Experts of a small language model.
Size: 11 layers, width 384, vocabulary 32768.
Experts: 16 experts in each of 11 layers, 144 SwiGLU neurons an expert, 2 picks a token.
Below are experts of layer 7 (counted from 0) of a mixture-of-experts language model. Rows are named router (the router's row for the expert), gate (a neuron's input weights, with its number), up (a neuron's input weights, with its number) and show model dimensions 0-127. Each number is 500 + 25 x the weight over its row's rms, rounded and kept within 0 to 999. Numbers have three digits each.
After each expert's rows: "comes after" lists some tokens at least twice as common just before its tokens as in all text. This comes from a sample of Wikipedia text that the model never trained on. Tokens count by the router's weight.

# expert 14
router:516540498493523512527498518497491493481530507485487516452483522486537540518486460468494474464511485467484457478539510527488490524485534498449471509522527493535492518502490482512529493509492518486504494531475527509498514533440431507549459465529537518504480488494466490497515532507459548512494534475489530507488524539477543522500515496512523511532517509454531543477516506500493511469425
gate18:516501504459458470505505508469523527463499494499491503578509529464494475461510504528462516496489499485541463501430504525490494511506486481514473513512465536481530497501482492481503484482525511548504459493496484534474491474520468488436523480495465528498522541485539463501458544540529550469544496483474532494518473489491529519528490529489509492490449490500497500486506464510508524491502
up18:519506512462503503466500519505488521475526530473491490559504492502518507483460502514518487465494543467504516451437499520483484535523448557494500443478476487475513510481515503486483510515486523514509490512508490497476498524483508504495482515471501534446487484532475448506484503468495523485503449519438514558503494505480550488496549482412449520508487451493483488467463519532522517491496
gate19:498496487506512485472514483538500555491514487523454507479525499496484490506534506522491506476491474443512559507514523486480451532497513513525496497473513497492566521553507494511449481507536507475499508538518515476502505517497511509520456506508527483490561487484527526491532510441519483538459495491499530517468500457471529489478518446476494490503494526492523484486491514535489561522503
up19:508509489509478518503446505459483504512454509471533473507517536537497509480450507490523508510506499501482454469464513525576572494513478492491524512486471490456455484438486456487510491475520490512552478485492488517464515465496502492481512492485499487534494516500506484545463481510511502504490510463493507492499507544490482521524475531500496518500466464502524480522486488474575478490487
gate20:469512484476485504471512483514500527474523441518493484486472536484524531496511519493494568476485488535493532485534531542477442480522508554492525448451527491489474492508491499474518470527529471490552527503496456518518471549522475554533456519470539510458459492492454488552508503520496476511507491477529473511487534491495470529499483497510515520505499481463508460563500527522484502458474
up20:468472462518506499514518503533522518525512518507500494473485502518529524535538486485480504517523511526484472575531472507519494503458518517501535462529504531509492507511502539506458517492493544469478498482536505536531519469521483485480502511487486505492496515485503537468504526486488493487487494491482523554502534493486543514476468475502508489493496514499528546500513521539515442482488
gate21:491521499528530513472464489505486485492486526517460559467550508526528492518472520504534481485520508512506491490551450516451540543489546489536527473529492491480514507509473499434486455530507497491524455524480496470495485513478525478547539478538544504502491486490494488531524496536483477556487475541455457501465526480493524506505509464513497525537461481480473474546489505486456490513521
up21:503511518551501542498479499516518501524502512509461553457548496507503467475481493470506499469530492495515468492527495457459529539542535525543523477533497502508509538530491498458473507565494467475538445533512481506496514547470480505505487487540523502493488491499482503522523503519472478526483479545496468521467506499521551520502476466533484494526467496503494450502491526478476515515493
gate22:490504539530525506481538520475535488508470509475491499506484504496529511523488516461458527520476478499483476576488490481460480486454504528509509491518494505482484479545510482483487494493531494523462475517478494489464502509493523486505492514494457502508510508543474520496554484503455534481502508544475545505431501514443511470512506556457471517519478522501534495497479502471479425490471
up22:514524507477559551497499516511496519485520497478492546521475503443516490501422488513480440469544519521514489521475492482512459513535492454478517519493558511494502530460508475520501474479470529519498496484494532485511498526477505463490513485477527514486505481483488467445532489501514545508453470527443428565516513456477469476522516479523499550473477499536454507469521520500520490527497
gate23:524486574498504502567503502501522472497491478508479505508523489521478474460474498494481495472484462458502501458479474489474544547439510518510527509513487518482505569477460485519474505521521555502507538493489441491499522534491517493461494488463537469498528523458516530471500481497494526495496481472492511507514495476477520466543464507484495456525452491490482529480510454490491486511476
up23:532479469499489504463481511512493516530499545481505486525486504503465499531519521460498552494469547510478535509481478488469482468512518496522495493520516468480455529498486469456518497556493504489492493471527511529492470486519484483475536502478466560485492493521488480507485482505524471518485450496552488556484518505557478497495519514524494537447513484541498514517511537479521455494504
gate24:529506490445471496515486463469529524508536489494457539511504468486525557548487476508459456481507564488533489488532487480565493508478529498492509498497517523569535489503486505518500462490508526527538552522451537440503547528496486512478512471528518492510451539500524538435500495508494508517496544516506529516504487485502462528485490516549512514489472559469511509484484511506534524495462
up24:504516489490496453532533536514514515478494449462536496536552522511517510482468498516499510501515507456410524499516496490469484471534491498508526498470497506474460484511495558500530545525528486568472499541511502510479506487479519522503527506499499475517457514467513460516527500494569529486509474485475481550486500548496525499506510482516477492542508473509546504518516501499526497479517
gate25:500485491511479494512510513480499445499514513509444475477480534452507475489452455523469502538508569475526490484479474497508485504504451526493500511457482486441506512536468501482504503485486520533522475465481467477484481474495493475519502488514495521500485543539509425501495519479512520462530445490474529448512507531518485534501507525454526489463458499505448517503512466483522500520530
up25:487508487485497499484487508464501464499505516480503487502502473484512496471448466529501508489498533480521476459457471502476511543537467479511492505478487464471492495522482511490462490515481542516529444484490453457504530481475491475475512509501520529506477529489490461531506510491476492480501433539516475464507495544541527531435502505491515465468474524523448531521513507496514491508494
comes after: " ", " the", " (", "–", " his", " The"

# expert 0
router:499529458436480477491500508498508476465564489472437499500460484506526489501524485492480477468472506526516489500526507507501540510491494514487510501560538471466529520499543480508488468475538527468504562447505515497481459517508475522482503460519533492509503466441518493533454484515510524493504535470441547532493514514538469507496516508530513493487480498508511472478551473504493522495464
gate0:512496466495519479500547557579488477476503488492487491448520483521455478462521497456496506500531521482507507539521512516471548509493569513469490525505501536520477531492518504500507486489506559543547480508546455522477487520489500506511491486528518448503525506511550477490515530512511512528484531472477496507501497459473501504510501485452467503494583528494497521495510475463495498513493
up0:520525481476490497473489443455488475501458457497504500511496489479494525512499526491504541486457474518494508448518472479523461515514502521488490460495468447550515475542536535459478544567491481514497482487514521443506507540500508479516503490510526493536511479499474530478518504520496538458517480530489462488479529460499531498527491492548490505476514515483481507488511510513476460518503
gate1:515503527500477506501560502476499479487499479486477524463481534496470472530508512504537456490513512467516486531480502502514515543526524542492464470514542483503497508496544466510509485457508443491492503467496490472506488514491484537510507459508470501454511526514492478484502493448501511466535514467490482460506527507500464504518506527468466515484487505523455476450513474474519471519510
up1:489447484477519535539517533496508520430461473512467519484508499491539501535480486484511508499511524474514472514507481496539509534524497473516517492494537468476510466470532441507491509466551531509526486526523472445512461524508488515483507491548467475490538481482506510495484497488509507510499459464493493514513505518485473515552486509511527550520486491524484451483532505450529502499501
gate2:552489478491511466485486515540530490497529507511467487473471496451517502477464478489524497532569431512428498523482469517504527508509475486472521519490510509488474469526504501498473479508478518524509512479488490512484539513454498533483510550473507473534493453435565463559533506480517515540466479530537536530533511480516490515503466474538455524512477528497483470531465494465510531521514
up2:543477497497490491497477496534564505474525476488534472485507490479501529476486499519511509549510443490489500512508476506559520486522497549498460454510520512513517545509510495535504490484506476486507520490466513514439538501478540529542503489467459447499476481439545501512517470485478495462487488516518492533519500514453517514481479502512491523495459531496516468507491522506501488513524
gate3:504493504537532469503511495496488548505507531516523478509487503452523500489496523485494498495510547548494481512483490521497522503540485495468475511503502518494486456504524490500435541530511473513502529555502494501514455465510514515541465503536510471492513500550515466503479490518575519505500500485444501506479489460474514527523494514479522474519531511543534473510481478495519547487488
up3:536483509466514531494463494486485525454480492514478492491526540532473503498483450536501440483506504527482524441455491531536513532490490488531489548481527520506478515452492495451511469467530509567529466496503472446472490517489520513507523474518514455582503497461482480492510470512491493453550493498515498482472463493486497504509525516552492510479507525483508476519524456475469534508521
gate4:517527457510478511536495490512483516532498499519495483498521537513501476490496460528504484506472543503534500518509485497485519489526513464500491519528472447511494458532506530496496474496477512501509480535541515506493510495503488498487504497527461472495522492516496471509531501500521513519485524479481512536479570473491452493498475514507539492509534543510458505543456499481513507519444
up4:493532485475484507505489451504546531508519502491523493501495489453545482500485470516492521488467513495516520520521502471511510454496452487479508484512485461491461536493500503490533521507489494490507544488483474473491498512482476502506479536528533480534488550518471491519528502501500501480429482442501503482511511524505537509547480545481495469498504485556484515514519514482482464509537
gate5:454449508537463505543487505557516470467512545518538510464505489478550445501477542476554521504498501499512481503486490474482490472471516518501528495512491545505506443473512494487507493465485500499476510480519496530540529485461486510503509504505500531472474515481490505513493519499475434466474471469475496502509528465489485519515458478509492527515490493523487505515548470485444480508488
up5:469545550490489490502479503504503517516504534458493464516493455496519505498514531453519496496462519516505472482527496477479536474477488495515527465531507469497458523494472502485568544492486544485460520488473480512496515504531494486473481477505511509482515508526472529506515495534496522472517497498505557499493528495507530498481474489492546473457468533516498514517532497500440489512516
gate6:532523512529529510496446478476490496517494476506498507505488476531527526529505490481531487498517523511461485491476527530448486540498552523479534427472472505463498518505498522551499488506518436520505471461506500501527478531449508494482519509475485469469506506521526474470471494473497507491505536516554498539501509504495431507520506455500503497505501486481473481499495466494502485538471
up6:523533514498504524561453474504463496488520437547552515505479494551512514492482505500558435493473512500515462516519518519465487519442544468472544497470471512477493528516520521502486503512500454537489511478522529508508469497488512488480495526468522501480545507519478494467504496522494453517518525494537494540510507503516503493483486495514495469469538457487551548500519499502473497522530
gate7:511486496543525508496546536498475501461480462558491507490527524491491493503474497536545530466482485503457519505504518462456500519503480517503509523504489508493497450494485512480486511465521482493530470468509491513537517528482517493546490488481506479524485435501531524520495467533492510514447539481493487487522501519487496459491532520452470530491473515500480530487510450472490502462497
up7:551526506544523508489497517507503509485468465540496499515521531472490515531484502461526508464498470530493504522482519472522532511535518495539519504458491496513479482536499511486490565548521494534511467513556506525537534546480531488494414548477483482558480488444511484505520492494514487490477490494487490537511487479503543518469497479515523519524528489548474516513541449461492504493476
comes after: " ", " a", " an", "==", " his", " for"

# expert 3
router:544538519478500480486510471480459471512545494467460459475461465486504531522565498483486490451447525518471499491505487492525558470485482499470494501505492499465488521516500542435492511501536504516466506503523563513544499503488467523517538494483467506540516461483516490510470475513519492506475520499537467532509536463495508496504497524530472519482508462491554539483526508492465544501512
gate0:468506502545491492509510449482513499459500518532479527478537523560520533511486513466538522474508495503542485540529500503505490513498504491491467519491504494523444506518457522522497482519491490510544502489467540506479497516473501509493446493476547511457516542517510557481448482487505484522469488489483477522508468553450498464469507476526441491469504457497492506503480510510515509537474
up0:529467545482506500501543513510510525475487504470511521492517523496491504472472503481475504461547491478478516484495496502528497531560537502488478523511484498539486419534538494520515479499511520522515532508539488528491533490445482482447528492462516506495519470500471482542505538461520557509531501505502487504495530495524482527495493464517503520507515527513486486470477505511488551527477
gate1:499511496541497515517491464465524502532457525509484474494563502509525512505485500516511499514517511492506516466478481508488464552485553539511520477455488514452532480476458522507533462526510465526494488511511474536463517509503478520527447451487492514479511514512503515469510492452523469484467519459554505540481517480532530504524527504491503536520505501479477472508477496500515523546481
up1:507500450507481540506478498496444501489471529529459505521559455498491506525510490525521475520476537484521515476508488460506507503488516480498516474501512492484520492511460520523488497504491471496497486495504460499490461485497479510511441481493507556479538456523475515443509491469515468462490526482501537516483494503478525482485500543515513512542515526518532525530484458479525527515515
gate2:533471494507483455538472504487479534504465528492492508499528540497507485496482534531531459509514508545471524503514530487478477492524516497447479542502531507498426504521572456471495461497556448521473532511536558529541505488506513509486445497493520520496500487503478480517505490496470517533507497507448501501488505471487511530482509469501498493494491473464490470513522506507486514444507
up2:483445489506577529460495528491517483522512463492466489494529496492467472482537490546484521449484509453507498499486472506520472528478507524512514482531496495454517467475466496531506522453479499458501474487487520473519485509487445512489522508508446512505504477445501504448474524469544502495519491495490548478452470504467494498500482470473543518527473487491506492485475503468530506554466
gate3:504536483474451486543484482539571523508454523499511496483516488502452501547527521496506532529475510457527478496488516518507472529460508483470500444513517516457509517515482532489555482530482472508528503510489521469501494500499506443476491511536483524520475526511478494541524534486500489501470530515536486512514534503540504486552508482519476473484494462469484539508531503467479460490535
up3:496504467498498477484525517506534495529495502457455523487496503496478472488523534533477514497515502481475542521516524517533467498457532522456508514516548507483527497488490516499493497507464504508476506511482501448466501510500466459477492498555497482499527522489472531524516503472494519506472492497444500501496487464522513486452506456471521482513511492500475469487502534498454481517481
gate4:532458541482471483466477474518499549503471506511513493512487530511513504528497502498519547505482483477482496496519497485506492489474527504504486507514511490506482533508512481473505487538562487509457494513492499536456516530525507516534473485567441451484493496458483513520502535524467495537485507490496492516526494500503483494546506472520528464510492508500482468543509502516487518474518
up4:507545506523500526477518505452466471496478529515497494506511506506503512501491488481544527469548507483505471505509471496518497538596506514472495462510482503473542463506477487533528465444473510493513487510508508528487555453484489475510477477481495537505553524505528500495535490493504485525474483507515522529465478541504504464465520452504464520503536529492540487439474504503514542527518
gate5:502462501487508465494533527507507498500502459539505496500501478512496474466515461492477505470498492533486495527518491496516491543498520505519468506512556491504496546490454500483482475470489532477554474495517507519475565535506471471503514492500479528464468524482505476425457495484506490513490525482513464481429513516506473496495460494474506513509510489459503435533496510487497510508513
up5:483505536449535484479465446494546476507490529487510489488432479505484516552500506530499516507516516494534500491478543505534511515495467536528529467500515495526513527472482539523483516453461493462463454485552501509472554487536526507535483527511527494531502553427458485556470493537529509540492466535486526531496502483479507517501486502511519493502493521460498489540524497488457503516547
gate6:491527511505519508526510473484493494528518468532494484492540510490539527503513465506504481512533513530510536505512514493480502484485512442506501536471463461450513508500521529507506494531524504525498512514477490502514544509480491451453491504499468529458487526479506497490467506486496501533501512503511465499517486457471470459491555472488523472509488521478489509456458494509554550475509
up6:503463522516536472536534497517514492513531516505485471502492516499503499515504466499500474498542488492487531480503485463494504466486529481484476490504456489489539496508581508527507475477543480505512519484462483455501522495494507490468544501504517512459497533484497493514478546495487499542485484497524473538507510506486471466487521461492505482495497530504497476475507533518535509490475
gate7:529476422490474517503494488501449525498483490527503546483543508530439493519491477515540508480484532486498454471497523456480495521504447486482530503483477483453442495492495480486523519529518497439517471522540517520499536511503547477533507485474495539533504471489524511478516454499503501523497518484550496484497493489499504518530478497510542486515519471480515473506487466512530491455485
up7:511504511494493483538505496488535462520514489500508498526468478464553469473487478523495524545507485520485488523506563509533487473510521491527547509500526541483503503482500479534531505473518506542494540510462508486539462512561520565479525480476525501489488516501503485494525532526510534505468506477491507489468501532509502505477530521505461500437473469513498530493490541490533494505494
comes after: " ", "201", "–", "200", "202", "."

# expert 2
router:482463459509522515492513517496484523501509511505466502467489512503485521490510508485509501493503499485515508478450454500523517535499523530506522478457470516513523457493493522496509482496522513551489494512499478508495476479488514512520498488496460511489472512495489558492532498482526477518485481524489485531466503512482535484522555487512495533494492467486501491521469493467483485488543
gate0:470511471506502489499489486540510497533507454469525512525468536468484532491513498541505533512527486523494524509492497517488482528509528496504530536472511467503504505534456516479465524494487547528511508530525483506496497515529507498534489502507499467538465487490543469495451529523508512505498503539473480493492509504490477538485472520468476519491440481458498511485527546541503442482496
up0:523515524474509507477541538463500478464480525527487476469514473527448488507449526499484485489501497465477565460525484493549478494495484480496475500468534531537466514495530514522519484466525480461521457477499509465518486487453548463502497464511482487519532505528501533527509466507506498495495511468534527446494520520506496486467531513537486495499501516494510489522500465473467529521504
gate1:497476521480539489488534530492523482540462512496506501492511509522510538527525510505467500520499482484473474503528543522469531503460510507525503500493545489484507523501508472530547522522525509473514533532511547539488517523493528511481474506521492477482526486489496516485521475490548503505467489503538481498517479500449530507520451493497502485550529522505511458492439472493512510492494
up1:523500516500537553482511489560497519474507473559507504468500551526497487523481466457534538505511460529519499510494456518483508505510511534473507512486531519495498474518483509474469476517468464494530496474532520508528503512514496505507523506476501491528502467509550509490469479536518492520503516511486522499571574466519495489501513508463515504495507498494506462539516476522457543513511
gate2:492482498490486489480462505501504539510484476487521454505520476514494496553498444536537492506485543458516531484562519496459507536525542464515483475481510472541539504493567486496508532506494524499502499507477471519479518477455527548481532498511472527500514477533461496504513488530476476527506541527498457542458471450450483548481502471521502491493506500484518502492520448503490524501512
up2:502503517542495498495497544492508470457517531476516494510527519508479517528486545515515486510451523487506472543505469491499571477485468487510500510475459553507466508461481504486513485547453534483485492511495528509490472447542501499479509499488540465492501544468532508535530494504456523505515500531502520500512504480521516500500516533474476519460498518530514460529501497446503523467487
gate3:492534480517516513492507520529466510508548481524500507494510499483502479497520482476557484486523504545503454488485542456478473466506503475468497467537515466511475474498467507489560493508500524521530484492536502492455492519454478465519490483518485514487513531535493535533506543516456510520507469485494482479518519478525489484497500473539555547477505479542538461539493480472506470506478
up3:520536488496515492496531534543455525461500517475479530499482535505510478471533480458523516515511502478450481545501542482510432463541476469516516482503547520499480540525447496483532467520505504488490492476506484495528523507517475491534519489549558512491516509488515456528468514508514494526538495515555484483531532483499471492563466451479509461520503484497503501503498497507481487498514
gate4:455534553540487492517505562453511532491477503504489511565476467492477513514519557523477504490516487482516473507486532510494457517461439550532523523501523500500447510516517527529497515493466526483473490489558504486518527491555494490519544473503423487485506503482516519484484471471498492475497495524509526492495508516490469489488506556557487539512447504499533469447506465520464480471476
up4:464504532451482519503495455525512523480483472498511452499501504520520504499458484511503496476489480482499490465537511484538527479526507468495469531523507495528527514486513473450488495484517493524501530465467521485516512464465488453457512474488572476496510515490465443543492548554527541512518500494501497493518496506511516477492537508506470479519552513538522547506494517515530509520481
gate5:506485504540472523522445521514495520528520534490506507474522523553489480478532498516487447522493496454551486490474489488445490528500506474536453473496553560497502503488474497504535506521526525511518488493513534554481467466483503500508495503514488505541545526477486517521514511481488472496479506500493489514524467520520523538484488539524500515530464525511496496530465478394480497486516
up5:481461481496524556479481489480507529462521524483469504503519511485517514518488519551496518473482479544483472492532530520507542457517499487522464514505507483537517512512477529510510528481501505461506525519515494513518517531461494525503484512503508494445503497527505455501506495565536493507492503493507566509479462455506502554510528468490488514500494535496484521500457475506508499496488
gate6:497489504548525500546520521504511451462484526517469512508481497488516486477449522508485521496512475526485533479458445510514526522498481517507505496476478486509524491452459478500506514544497471511509511541501494512479479534505499508538495506531499492524493495526499519521497488467514489459456441510495460522472448497500474472543536492461472518505490524530534481490489521461539494509528
up6:511517513527509519471541502491486490497525492532518512497496523524535537444486520505517482526460503498501478516477516485509476455512491572475498516471478514483542519539423489505478495465529485498453488527495490464492481466498491528493509507502480476511467489527539507499514498478502488527571524513548493515523503516488495497471509486511497477528494471503475492528478497507519509488517
gate7:502510531472553495545495524494514493503506494492540440509515490482465475485476500509516487495511476490493490471489472512488472519448522491484514517510471507466519531529530510475495499548485485491497494550507484528450487567558473503533494464496487457529494488473505465530486503499496557518530495520474490502537519455492470450524512498465493473469440477467482473536478523481478526484530
up7:493508496498508483537480448493465476463501458511506461510526501449481460473505479519566513491495510517527508485516496530431508479471511499469473520506495488487470558510518552476500445485498499483470417515483500494506484520524510483512482496475478532486501489492520482488531475448487514529529522518484476549484529506454453469539511504458525499467491486482513526488482527512487530501509
comes after: " |", "|", ";", ":", "1", "0"

# expert 15
router:531515501502535514515467502495497517503482547517489518537499500487514512464522523547485505522493497498515486546471525502519477515511506487524523511453481497466527457497490510531493502509507443476521475493491504520524510514444482477507505538468489491491522516497526488506528463520520490508509501495456494493517465523463499490520460481516497500485545480475468502490483513484475469500527
gate0:507539499507503487516511528466499464545507527517551506511466476491504514530529489559489513506504465550515512514498493513510518509513531506542521523502559515513505520496527509505500535509529493504505514470504507481480570448499506461484479513480524489513476552444497517520490448476482562484488502533535498508496510510478470499518519507515538533499486504479530523492511535498513448498524
up0:477442489527491528469490450534494496496514485486454507495487520502480507441516509439491491468510529519477526489484529539475503491482505514491477479500466474491464471512499497510496504497486498514457524501505494515519431511489531530459499499522477550510520494546476496483486517524491451490494498486472455506481491506523524474470493504455475471511531517511506468489502481486480529506463
gate1:479498476503487525528484512490495514498471482462449499480500521510522480509505533514488478500496523482554489564557502491479523477526529482483542482556512469513529533493499528465484514470504487465520554500519513486524534496509528510482499501502480525518513500481503505523534472497532516503509524456579505549494513480505538488449497474519545516528504512522553499495469561521502483494487
up1:526507534470497492453513503507481487487496520513474487486483534512470504492510517506525479509519497508504514471473505497585467487561459517493486517488491543491477506539486470497463490511477514546465468532473514496476512497572490494472529491532455497530443531496522532497504555503495497522480512501485466503486510479496478493499481440503491513489501498435475504518497464491496513524506
gate2:514508526487531489483579517578561480498532482555463504513521509519534512498492496503503523504472497520478492475509477494497527537463457525515484529468519500500506482517523515465494517509512499462447517508501513484485518502487517508486497500564482517495497456482556486479537529464501480529501535506483516548492492485480487490480515469490509468501460537549506474515500497552532540479508
up2:518479558508497546568528488524480482464491495571503504470490549534508487468463487514494521526474476491464496491469491494529513477460480500510510497523499527501530505491496444513471542501510502516528524525504534488497474539539523516480491503495511508550465484516516534509564516511535509536514460491484490476501562499492487489498508489485480492451432525484522491524492516544508477505487
gate3:510540499515491477559460496498504476513503505531513483516493550478410477516514470467551532509493499493522489505522509499485517490504538527473520511555496500514516526496502493499475526524493488494507467517494495458506509542502536504476471498446506506451504530465485474534496505491453484543452466470569487482526486469489472507529488489516505480524520503524528471469485456492512501514465
up3:488502548499470460529480464467494500519482501521527482528471494510480529535521485484514486524479490500538493508498501506491530493510520474497477526533486490500514520501529496504491515497461515490499524544499471446506511537478524538497485508424500498498518496516462506552517501486465487547469445493532482497499515482479490516511512474529507538483495540493510511501467499510470507475493
gate4:508486515501478491505502484502517526506509494484475555468524497475487541535498489526502533487493483472499471520497509485501544506513496531534489490514505503509504514538491481501500498481539530486527509484501465517480545515448509512498509494506488468539468473451509474490525497466495508528406507509498453525498548483495528523455439505516482496537421540503440482477526486467521500481492
up4:512528493487538513496492515518525515537493481466521475505491510467474518492508483465480516523511479533472523511530500508513482478476495491536483534484491503508485477532495530502523498533529501527494481491505462439513503488528453545484489507491510474467521564495523479474477508579493484488487501512525465470509484545536506487511523521506507522516535517480476488504507470490502537505514
gate5:521515483514518529530533506497550523492511518469481514492499462509476500496517501519464485501464504532488509510491496497538514551473460487490491497501513550487509495544559485530467519494478476473518542486489508542507494476525508490464465516513474534489510513478491512544512524485518537471497498476488512528517542503490493504496455515521524495568506500505532492501475532492480497503499
up5:506478512503498497477495506525490531510514473504464477538494474506546530496475517468513452539511544529528510511517476501474508481462492523498492489518457453528496521528479518495547469476537504493470448509533487524467515491465488480522480496548470482465524509486502552430475499482508507473492464540513491529449499494480554486497506577489501512517518501505473466465493476510492505498480
gate6:494552513489546485533472510460497499482479485464483529514514554521512501485451483529534570527509527494488468511490517460481509496522485513541503470505540489482494507479481518510546489502481511502513550505474463492503499488490515453479523489475472524520460451481524503498503487504544521516537468493493491520506496499518466463551477468466506469508499527522472483474483476483524480513520
up6:524501455499459506471497494543477435504535494509539484487493525462514511530469521506467476498498489519515506500522460523519522524437527499470529494494504527528499529525505468495520488458493494533496473489492513527519510482532480504515453508490518527528500539501474521529504543532503490512546494527528472503472544526518554481505517537473502511498477468489525473507493511502513531479543
gate7:454548499499475508535506449518489481492521509500510512466497520526499465468490475466517553509480447501520528510535528491479477488465516511474512467479422448537450512487512495473515494458481516494468475482483518514535473553520488472475493528523527465475490574513494485493486501525502497559502490494492504504522501488500492479462503484480527486486496504466528503515467492530486549509475
up7:513487515510504472456487527502522498541496535503525503531487476474469505497545498515507494509502514463469534460483513519516487487515522502486479525534488521501491510521474485504469498459494531546519534453502475468497515519516507541502511500534479484578518489494491537509525479508524501478484510525472507485505494521469498481509522501505450530505519502494514509496491507489493494494478
comes after: "\n", " |\n", ")\n", ".\n\n", ")", "0"

# expert 7
router:499503496524537501483489495475483487472549505447537474533537487490492512497484506508470460518529506491507475451494506481535447510505438490524495508470490519524453516463527486497475494505494505499454498513476518505528484545524522496530475506492538481493466527494486481507494515452485480499491494539505467559496540493447455503523489467514471481498523500512495463500479489496530496483582
gate11:495533505473499455480498515475520532477514553502512526533536519485511469492496554477530517493513492497483498485533511473458480556463487488489516519497519492503516510452505471529483512468465501502482541537523462504504488488525490550507496512508501463457517513536483486490502437542516533559528478522523507519498487500472520478526463488490511524497509503458469470482467476492471488497501
up11:517556487485511477511539500495541487477509532489515517547502543481466413485503526479501530513490476492463478517494491513437475528466508515528523518504508503539489496492487462523489533485502529509516525512474527473493509479511490516541487517555523509493498516480549540495512510533540534538511501535515498554529458496479447543488496493494527514493494462481495484517504444522485542542492
gate12:493524499509473484536472512487483507538495491494498493547498536508488521475504468522464528477467508492526509476493517543518482535495476487481501514528455443549480487499515520541551485492464460441523518440509519501458500499448501461517507477518521505456492497484485484467480451508507498480514511511508498489496496498473536525520471453508523531514469430493517521489523503497495505503487
up12:491472490510485507454518508481544507465501508511506511442531497499502498485495533471530490485517535504451532518519490465499520533539509456500485529474511522532506522516492495477470485496500521501497491544489484523559540501509541527552508511516489507530494504528505490491489533513528525518437507540470517490524508483493461480468509520463515469436459547509522453499503504494499505489501
gate13:495495520493470478533462514509525509549523479508496440465470506491530519467491504575502540486503512526517512491549537549505452501491485529477499525496493494465529445486516524516489496529532524453513531493536517469493499522465475448460508493530505484492486485489492490506506475517538486518505510476474543495470473447545496476506453467538528517489496479528503508513497498486471485495497
up13:506507537520532477511504475527478534484495490443507509480514495512434498481531535468511466507485530531481480507489500439564478529532518496549499473452501502544471547496476498488510481508449511524491482467499483568520513513507488517485514493511492529483508524489465566515458513460453502480490454526524455538515499466536492528500502487509519478494504509502500495465548461504487492503515
gate14:523454506504474524475506523517558502506489502515487493499528471522472514524509513517478508540471521505499513501517484487495497504485527530506475509486481502491506459535483546499551494522499499497524496516570505494522505483485477530516493524476488470535517503497521533557523478554499493497519476480502521499475498487520567518523467511514478513566492480534509461524500500493495507511503
up14:484487518507501491489511499472522503513498482507512510505514510523478528554477521546505456473492491492464519499512459440494524472507513496543464519505535514517506495498534495469533468482491479518495504468485501511482491455463502498472482486528494507523510492477466546504548485500488497475505525492480478506504481480522474499470522520553524519473533505496542507489480487472561472494498
gate15:534543510512475520478504502520488496494470566482472494530518509498537463501515485490521452484509497526508437514519483528422481515462511486461521489504526462521486467496492521494493521519538416506531504516526490499514451509491496527521498474516494561449520514525496491486513433480462461538509508438520472505491510541474525540517513514516494536542513492479496462513487470506481524514491
up15:512508523465543531516502489529541482495496462499505511513547463493501503493454501502515520487498536457506505499477498507487466507507509515495498505502536511508496485532491500535517511492521490517487531473498474433484523538548521483511504489502467510524526529450515471519531498488531519459513511469501496511519508522473447477498522510517480482490489516461470542483466512535508514512512
gate16:507542480563468489483536521454521516512480534521498534512543522521477519533488454478496480478477479532517497485485506531487465506486482483509529538533495545569462493530494448504539525517465492489520492476539454496479479485455480495464503502509497504476490494512489528491513486502505504440495481529541495509528506504514504498494519547516540589500489469496489503420495431493479501525485
up16:525522515503495506494506474466462512486478519501489496526507506505545497499520502481488474508451539535493471479473491528502493487533483508516512515484501519550465527520484488451531485520527487467514471508478514479478495492485528494499518504491506528484487540521457505519524437501508531482488464534513479505488575516500470467477473523509477503513489449516495501486504458542462463547516
gate17:541535510541543471489479535507526506523483514499519552461511503516462521517548507475511520488470488502496473520497500530514500471507501509512491509529498515491482523508531513497532528469493556516516479461536512535527491515485478498507524463501479453509477508510538488474497489529466467473479537495455504499516513511489458523472523514482515474466556472552472534483508509485540459505486
up17:494497502486473512484511527512549532533509482521521467547513492478526533507459472460484483488499530501507498523526501500474499510458521523481473535502458466517522449505468495497466500512547499502489521479486513493485517506464500492481495499553468519486518472492483540517479490499535503520520505465517503534465545476527508456498479488510492531511462467477482449500459509484494523487501
gate18:459519488524463501488506418498497528496462463555467512480540461507461501534523524546477513500499500466562465552492522446500515439496498465493519533479515500514527494525451515521520465463528528464477474512487525492463539463491508500529488512519498497497560500456480463526492494512516503515531523499510522561496487508478498517479541465479478502475503520546464474521466508497499472524496
up18:517444514472517510491459511500460506547519524472482471524499495480506478481516496503538482534497491518511486502487491506518569522472500505493484488497485470503508455452504467487498471482513492515486476500521503511538441511510498497511547508471531493549500451523483538483531453526495505501488455418500492474442510513467552486487468483538508543492494505453501481553520491505497484505500
comes after: " of", " in", " to", ".", " for", " with"